config.yaml
n_layer: 10
experts_per_token: 2
d_expert: 64
d_shared_expert: 64
activation: "geglu"
n_empty_slots: 16
init_std_router: 0.0206
vocab_size: 32768
norm: "rmsnorm"
tie_embeddings: "early"
lr: 0.00402
beta2: 0.98
batch_tokens: 65536
seq_len: 2048
Below are experts of layer 5 (counted from 0) of a mixture-of-experts language model. Rows are named router (the router's row for the expert), gate (a neuron's input weights, with its number), up (a neuron's input weights, with its number) and show model dimensions 0-191. Each number is 128 + 24 x the weight over its row's rms, rounded and kept within 0 to 255. Numbers have three digits each.
After each expert's rows: "gets" lists some tokens that make up at least twice as much of what it gets as of all text. This comes from a sample of Wikipedia text that the model never trained on. Tokens count by the router's weight.

# expert 60
router:153153161139163159135094106134166115114137146187114161105071178124152134142109135090125163163110170105159112142138150097143122191150110122100119098125150149100137123135149124135166108122158128145100120122136118108119123127160152078118123147122106111154113121125152173126094126115163146141094150095152142151139132136117160151107117127118100121152145140092093110154077137108150118056133106079141127109144121099161115095156153101093115161135133120076158139168108150115104137116099130129088115134144133120103108138133138120103145120127137132116121093155121154189151151120098156126
gate0:129146161126089156112125123116136136116187109134104131156148117103180124112100114105150137129127124114099189119183098123132135120106156096117177089092120169087149107128114136121136108136117121121137118146149133107108133135173100102103140115116125126131144141127148133102128157109155118117143143130132139146161131148149130126162103113064195132140137112091107149093135119112117116114130124129095145141107141133163119112166142115112124127138127112077107126142114085116157153093097110080131153079124168149120105185078104098147140145083112126120084099099130135163128139120060129100
up0:122118138135141088144133137143157167118098160153138165129139119168094144137170106158122119110128138144141117110083119126159088124140093143122084148137096102133062140122132159159089141121159137112168133114131158127191123146135139142144083163113094159148113154140118131158087104177110130164105162126147121120141136122129129140132139138166106117156153123165106112126142132138113144123086136122125120148131112155098154152115099118156119128136146109140097101078118139134108109135135147137115163207137094111132154103111155122127130118152151093122166139138109068073162123114150072103
gets: " by", ",", " from", " which", " after", " but"

# expert 30
router:098145176119133089095071147111164038154103155157154139151140110112184133181168132092114115140127098119115111105112096142105150121123116153131115122107130121118141145099151179091128135141166116144141128098154114077124143122101107133114127170123136138126131100106117111132108176102182127109159131120119136126131116143118139123121136148138116107096132101137106141160130157100156148078150112109137125125110090165121125088120125145108108131123152093145153105155160157129123118096072108130084115097124110095124195102134130138145134098106123116119098099147150130139146169137135138124
gate0:114122129171152158111092111145167143143118093081126131096098129135138112132112126158128115115122121144135151140169103082164112125097099150148153126109119125160093124084112160120158117121173132144115095154108117135140079133093084143117086145133100131115102123134110095123122145122145110155116075148140151151157095127121139141148124088133099101138096101166114133157158146094108139099123125132160139119141146115164138103170129093133175120170078149146130156152112143103107121164110124117117147181138112121104121140122094146104109131103174199172099130143167147094133120123149143094
up0:182136117123118184171143120154113118131119132158133092138115121119130156131089141136117095127075184131151126130150123101099135150131086149126158184145120116134140133151112089132107151131134114078118100109092190146135181146188116098111153156138124113123131092142156132115117149152141125125102119113110150147133126122141093094130127089160105107116165155139139140133136121136147134135129171112111152128145161147085119112132131166108126140104105125132176120099140094086137092112135121117101123109099085150094114102105106095144103169129141165138104120167101124141156067099109152149
gets: "2", "0", " ", "1", " |", " |\n"

# expert 53
router:130135193113168063084069132109121052143116146141133101157139112107210112161147133118138132153105107130115111108127101151125123136146116107116119124119103125126137149104133132138105130138131124127178145110143118081122145152124122140151082206100131147155104125120119131137096165083165145121137123130157133139152124139100142110121124157156113125093132117157109120162134134125162123107133111132108120110112092145138113093142134129113103134168143105143161125154175166123111101123067077141099129120146117091177171119137160124152159094123129126123118123134120111139152142153113126122
gate0:139125127150132150100118094108164112130176129087130146137083117112111116159141099127148122146132118121155153088137142152129096144142138169122121115126099126143119123128134147135150070137091119120083117150082126161149112094075120145115144133104141131112138117117107134122134119147151113161110114160146083113128107101108137126146110135140131091140138103138141126122161098103102128092141151121094134160209100125189179142163139162101113153131131148169117170160133160157129175132136114143157151102111127136087091112119131122134114140149138169130142101147143102114105143053106072105
up0:124149141123109096178135133140110148149092116207107115154136118129095132099151159104118134115116132131104140171133145100095132141116110146149124113109130130150122112116155124116150154130118195100153165092144149085101139122153121124140110171170106109155141136102151137151124126132155177110109141104094193151090134124134097109122158146142136130124131112133113122108120083166151091124126115159189125128046104169141074112128124124129143115108118114138123126125108115153142102130112185154125076119163117145151154137134150112094105163102146121133135127105108148114145105174125138122
gets: "5", "3", "ing", " an", "M", ";"

# expert 16
router:137136137146130146142128114141130148097105123101125181139125165153125108125112091120125183150117138086158149151099126151163106137151118131118153093137123135164153061166106105127135151149089142112089141178138125127150131127159128133097157164146140116129122109117104132127142109144088055105131100154137121104127113136103125100134153148129105096105114145146157131113146128157088137109103127142103111161182110071130107131104130157136152148081081155069151125096112172115145118111184103118137126126114136143104140142147138138096118162124130105134165124169100153126076101131154125099
gate0:082116099109156112096135100137135117090088108089112127137156110132099140143130085152113146121131142132179111120106137118157105167185119115119109130127123120158133118137137106134140121161123146156177121135055114111098135133138112128094165145158084105110140154129101109171149156187129102146158091146154131143164100120121148114142126147140115138100107124146153143148174165138163108128121123107170121144183136111093180148132124123151151139087129170153133117117163111108101125187140115123141142123135150161129109088149108089113169129113116112119174152143135146104124104100151106113
up0:078105108110174081101125107156127103115078115113119116124127133124101160132112092132079129127116141124166120124117143092157081126169112108144107131118115121155131120135156118130136128172138136143154116124087127116128112133128119147091131163162111096135150147143107131170147154173136115123155096118165112156156091129120154113129145187150105137121100111118144147158157155131166106125111101102182145143146137131075156149133109134160152154090121127129141095099162105110105119194123108110142139098125136146127128090147129073091168117124113091106151134137143134083125126084164108092
gets: ".", ".\n\n", ".\n", ").", ";", "\"."

# expert 39
router:169147125106095153151121163119127137148118145138163122129146130132080149146131108136112152158184145097139107093134187115122133129171177099101147147136163155135133092109103084141172131123127110197097119113111138172118147147137130142151106129134133146168105144121116151157095126151135128127122154150110133146098154117131124138108098116079143076135099115124138175110159109119083154173150129097148148121114186123146099107125125151117145097147122145113098143118103109134165152092168133121163183149107154118111088116103133120124114129105099117150142120138121143096133112188110113119
gate0:130158088115131101120120156098141109116140123107164157096132151097146108135134108151125139147129107171158084134112153119151124118177125130148098121159118112151133105115132114174143128111160156096125161153095121126121148092110148085164107091130146146099138119127095135131144188138106128161090128145134116189144132139110113155084111128147139109173090109100142160139071124108120156114124148165144105160136113081114113165104097151131183114156143117119136106146087129137123148154121103136068150127095153154158082130141113151135102097109112132159140106130113089144129108112163090121
up0:078143131115134113158118109146123134168083146085205154117131148114114107108142091140160134113146125142110089099126147128140141111179138119139162120124159144129111137106138091146140096152156143122137117127109164105116131097123148106132121108114122116117133150131167132175104120133103133106147134152121100136164123154122118146098112151144132102183127146161188116103073128106142161108173159154177109132109117126101109149122125108137175115134128137085128120139125130099095095136139079140085149121098158110126096124174147141163098108114136133135122095077154096147142109109159102079
gets: " was", " is", " were", " are", " be", " had"

# expert 58
router:119141156096125105088106140105153059155119140132153115164129098120186141123165129095111109151102103140086145101100125128108153159126135165136133107101109118138141114106142149126101117134141123145153134096131130108156163146103096136112096186147135142169119141134108107137119146059191132112141098105136105110155126108129154115159093144104123126076161097140107120171136121114152122108153104140113103120100117153121089108127139117111113159143165100136156129138176154107113139107092094125085135122124129093143178147129179115138120094139134136109113114128107115092165177157123112137
gate0:104112089121165158143141123109154159117125084145151164141132109155133146115134145118168120106102120101121135104151105120160126128131109103156166171125143112139147130152117160144143153136114168124114106183120125090112141125109122155140141114119094118135130151141159102132111167163115139091132100104208127165116130123090134112110128122098117098113107125159140130138113154132113161106117131128178128202143107123153112111076038125113136110183103133148179136128154127121137077087159162148166133148130156120140153137150109141104146122136117115127131163159122136145130089129148120137
up0:157153153116136083107129145136156141154151146131136141093138135069098124161140096059108154124121105148147143138172155153120090106131158133111138071104102164086126118113153138134155124089121117135104146115144120149107121141143115122113145178118126177104103130139139119099114091111125147117140118110105087107154121121160086159107128158118139091183124153122135145115105161098131119168117107136096090105117108103075135150123141127143115142149122145099104149188116135121135186163112119152123154105134141119165127096138139150181103141114166106090113100139135147127101094141108109113
gets: "1", ")", ";", "3", " a", "5"

# expert 17
router:170172117115093088100121147141117113142163120120134136144144107139195101102164134103173129167089141103133141149143136106141155149104117161133113108149120119115177135125148147113144114118110164152080143127117125090143104143156141115105093165099118140102163119135110081137100139134102177128103105150116130086128077095108135125090098161140143134102121143152117116098132145148156066076130138114161138102142132163133126119147121089162136110095125122124170140168160110109083142152093130189110141168115124123094118116103132095137115142096151138131104107119133132115122102123153102130
gate0:121116112151096116147143114131163133119093103101129127129138147109147136134089102146135141114118087139125115121116173081123116140119142146131111151139155063115149115131150147112123118106120150096155116130130149162140108127150167182119108148109156075114148136143138124149120117099137087103081141159091124142177104165112126094119122101177111108099106119134162135172120125130117069143137079122113098109168123078106123088093133136144126085105111142119151117163127104149158125176110140131162148101132123092152124087116143099110148161136077194153110119131119122122095136144095145149
up0:099102115155120089132149172122143159153131135140101124105114115088088095134167092136114143118105099152128109071108140129142148156097151141148129119115158121088109131140101165096172155157103156114100168103105104098117102108201125121140131174148099167149138122164125163134154153124167108136122132087101107138102129114137109142152141176118202110124154135105091121140151125122115108092120131165130116166118109135081126135162107134115136095128145089113104095156121160126152102143135163140133145116162135165125149128140139155114147126106116141150110123144131153153141093122079116148
gets: " October", " May", " September", " January", " November", " March"

# expert 38
router:127125142104110131125095112116157062086122120145173113157126110132169112150099120140130085142124069100149155111090112136106107147078147147110115115144154113102141159188121159148125122134096152142141090119130161120117105133162098092146071156104129114128108132149107135118097165103142078134073118134126135137119105141107125172139141128130106131088099122114130151104137121157164130158128128136111131096118141111096163125135115190137123123063131143135175144145106152145142124146081135113107119101154104130137115077136158092121135114131110158157118107146108098147089120121128148092
gate0:153114107095170076144144130156131149159121123150127138085126134153104122137123089116123149115154164119159124101112139119150113158131127141112105120106085163179128163115109148110136180117098140131161094157163180131106101109125108132093083102109125145060156115154121079145145131102140120199133118145105125148133153099095115164152160169108130151126131143106145097139118140123139110106112104099109137166153139132110149121093129123129155150094082159132148082149123109149128128150110129123142129086156115131138102136146093093108104114102101087149123148142157110110167130112160158133
up0:134112114142157168150127106091131133085140119129158174130105110161138147115150136128087130170120139124167123149142127156119130123149157116123134103099109147137118098102134114134148123126112169139093133163113085142106145190116155135107205119150104124140101147080121170097078094161143173113135161154143122121123120158102108126124111116121142165150129129122139123104095129153116134148178178126133112103180139143142111150122142159148150094107110141108118138118117163100128136087141146110136087157100171097132151108152165109149093106130129113095164103120152141154070097121109141136
gets: " on", " all", " over", " out", " up", " under"

# expert 33
router:107139099137114155108056161087158109146146140132121117156116168109141129156159154140158118137155094173111118129116100135149120129120157162150117125138156085111118153110151159099134120125114129107128138129126124133127167138172124149142142157116126136195107122123110128132113142099175107113182139094147088150106119144123156100128127138114125103152101109145128095167107124140103098111151169128112148171094141157121110118104136116136098123124152087150178120119142169118165101098097143157164176144128115122121148128139129076156107093163133103148164096159147073154149164118147115127
gate0:162129168104073169102149106165127131157149138122113103118133121135127159187114098151147102182128121109135122118104146083138121118144117123128122112124171116109146108102126147121122170123143129104129103104136129084150143079139146127121162105156119126088133138142102112159139135157079098104087138147111111113137139150119115096157167085118136111124114105151121143154123125147181091112145157110101179080109152103079127102116124098130172133114152116084150130136144115128143119117115089079122158147114126130105071146087127166153096102121124145156115149131149141130105109141098104086
up0:119151134148150129160138099115112096133101119107110165134107099152116100102135131102102172103132171107145143132181100173105136146135145164126072152108132084146082121150117138152104127159152127169114150114156162162133112158093103141147101124078127129147116146144114110115104122093168165124138128131154137123129130117092153127138136150140118126110127149081072114101122122132073125158135102130156158196152119131138141123134103143123084124160121112147070145144106097130101141113130130177146174078101134137131159115136132115100151170130142109108107105138095131095157108107141153136
gets: " to", " in", " and", " would", " for", " into"

# expert 22
router:155141131152131162119124120139174125083177141125143135093119146195117152105132140146112117126117111134124142102155136109138114118181123146138125160117093086135159122170113069140140173130141125117120146176117127104127141128151143142116158106147124141091127137119110162165127119167106110130131121135109124143125143106069119110108178118104129153106086137138133105176121134139107133156093139169135135107155138080123157141128160133103179134136136102099094126103125100063126162110173155155115068119148149147129125141190087137121119151118133108112151117142117171145130128116128161097
gate0:118092092138171126133120139167127135148159126147102112136168128168146165119128153145138110106098146130104142151142154150114086123099127111096112116167112098123078135189147093085078144141104156105101103139143095094127125118153152115137125132081138131129116118138135116093111144146141116098119143127163177141106147149159121144121171105115120152160153093137121126131129107100135134125077100148121095113113126109092141139159122132095161113118081150094115100155118128104094143149090123127122079125166117152134159118106134134110063130187122158158119126094100133101117162123156089145
up0:118106070130164145136129150151138134148141110161111130111159104162129177109126135145138132111111129123120139130120148124127078103101099116092126123138101094143107162203139070107068122132120166104089124139137115108119130131152126140116136125097127081132140125072119126093127142137157085113116158143168153135094128142148141134122175107128136136149113097115120116126139115112121120123066109150127110115136122112109157146134147150109154103084092178067113094131125105111086144151126110148126093116172136134134137113128135138097088148202117141137130147115096150108094154151143096135
gets: ".\n\n", ".", "\n\n", "==", "===", " |\n\n"

# expert 14
router:146153147141133073104074117125125070154137176130125117182137072147176126151127138137122072131133110097112148146094099151100126129094111117131165127106125115151098093142136133124075119141152100117181082100156133132168125141109120097136094168084108182146108133137086102121141139118143116153127112134152147157143150156131144126146089103107151114145156104163107116145133131104122090130154098156128123125107143159158110097111123156128103132124150124114178096122141154138132113124097122114110100137108107092159152110118113100152136108128162163147130144135140162147109138159079117136
gate0:120132141134185123100126123177092122149127112132100176107127123154142150131143085121156133162138141106141100096132129107181093116089141142123166107079151111172107105135119098122118145111141109139130141121157135138147159114159112127139119082100125176111149096090135136128144164132156152121146153114095169114090136090135134087167161125132160132189138078095122132117114134102166136114130140164130110144123132081111133167119136128165170130096145131127140153116118137097134123124111116106118103080164136138136110090156089122169162130134167143115085153143121117149139138160153078132
up0:108153108148109146124156100114114094106153130148127119155096133116100122159115109144102097126156124142143119150166137142175155111201127078155129134170145137158125158171102113147104092110118125197125130147156118139158180143123114088138114120099071174121151109112116114130115168160144112134092120125103130117137130129124133174152152123103156165125128134149089112168141158137091111140114116175096115131124109114109104144177084111096131122104153151149131129101068164153108104150163147113160154152120125135173126103153123128139120124117147165116121131156118148105109139122147110116
gets: " one", " two", " three", " a", " all", "y"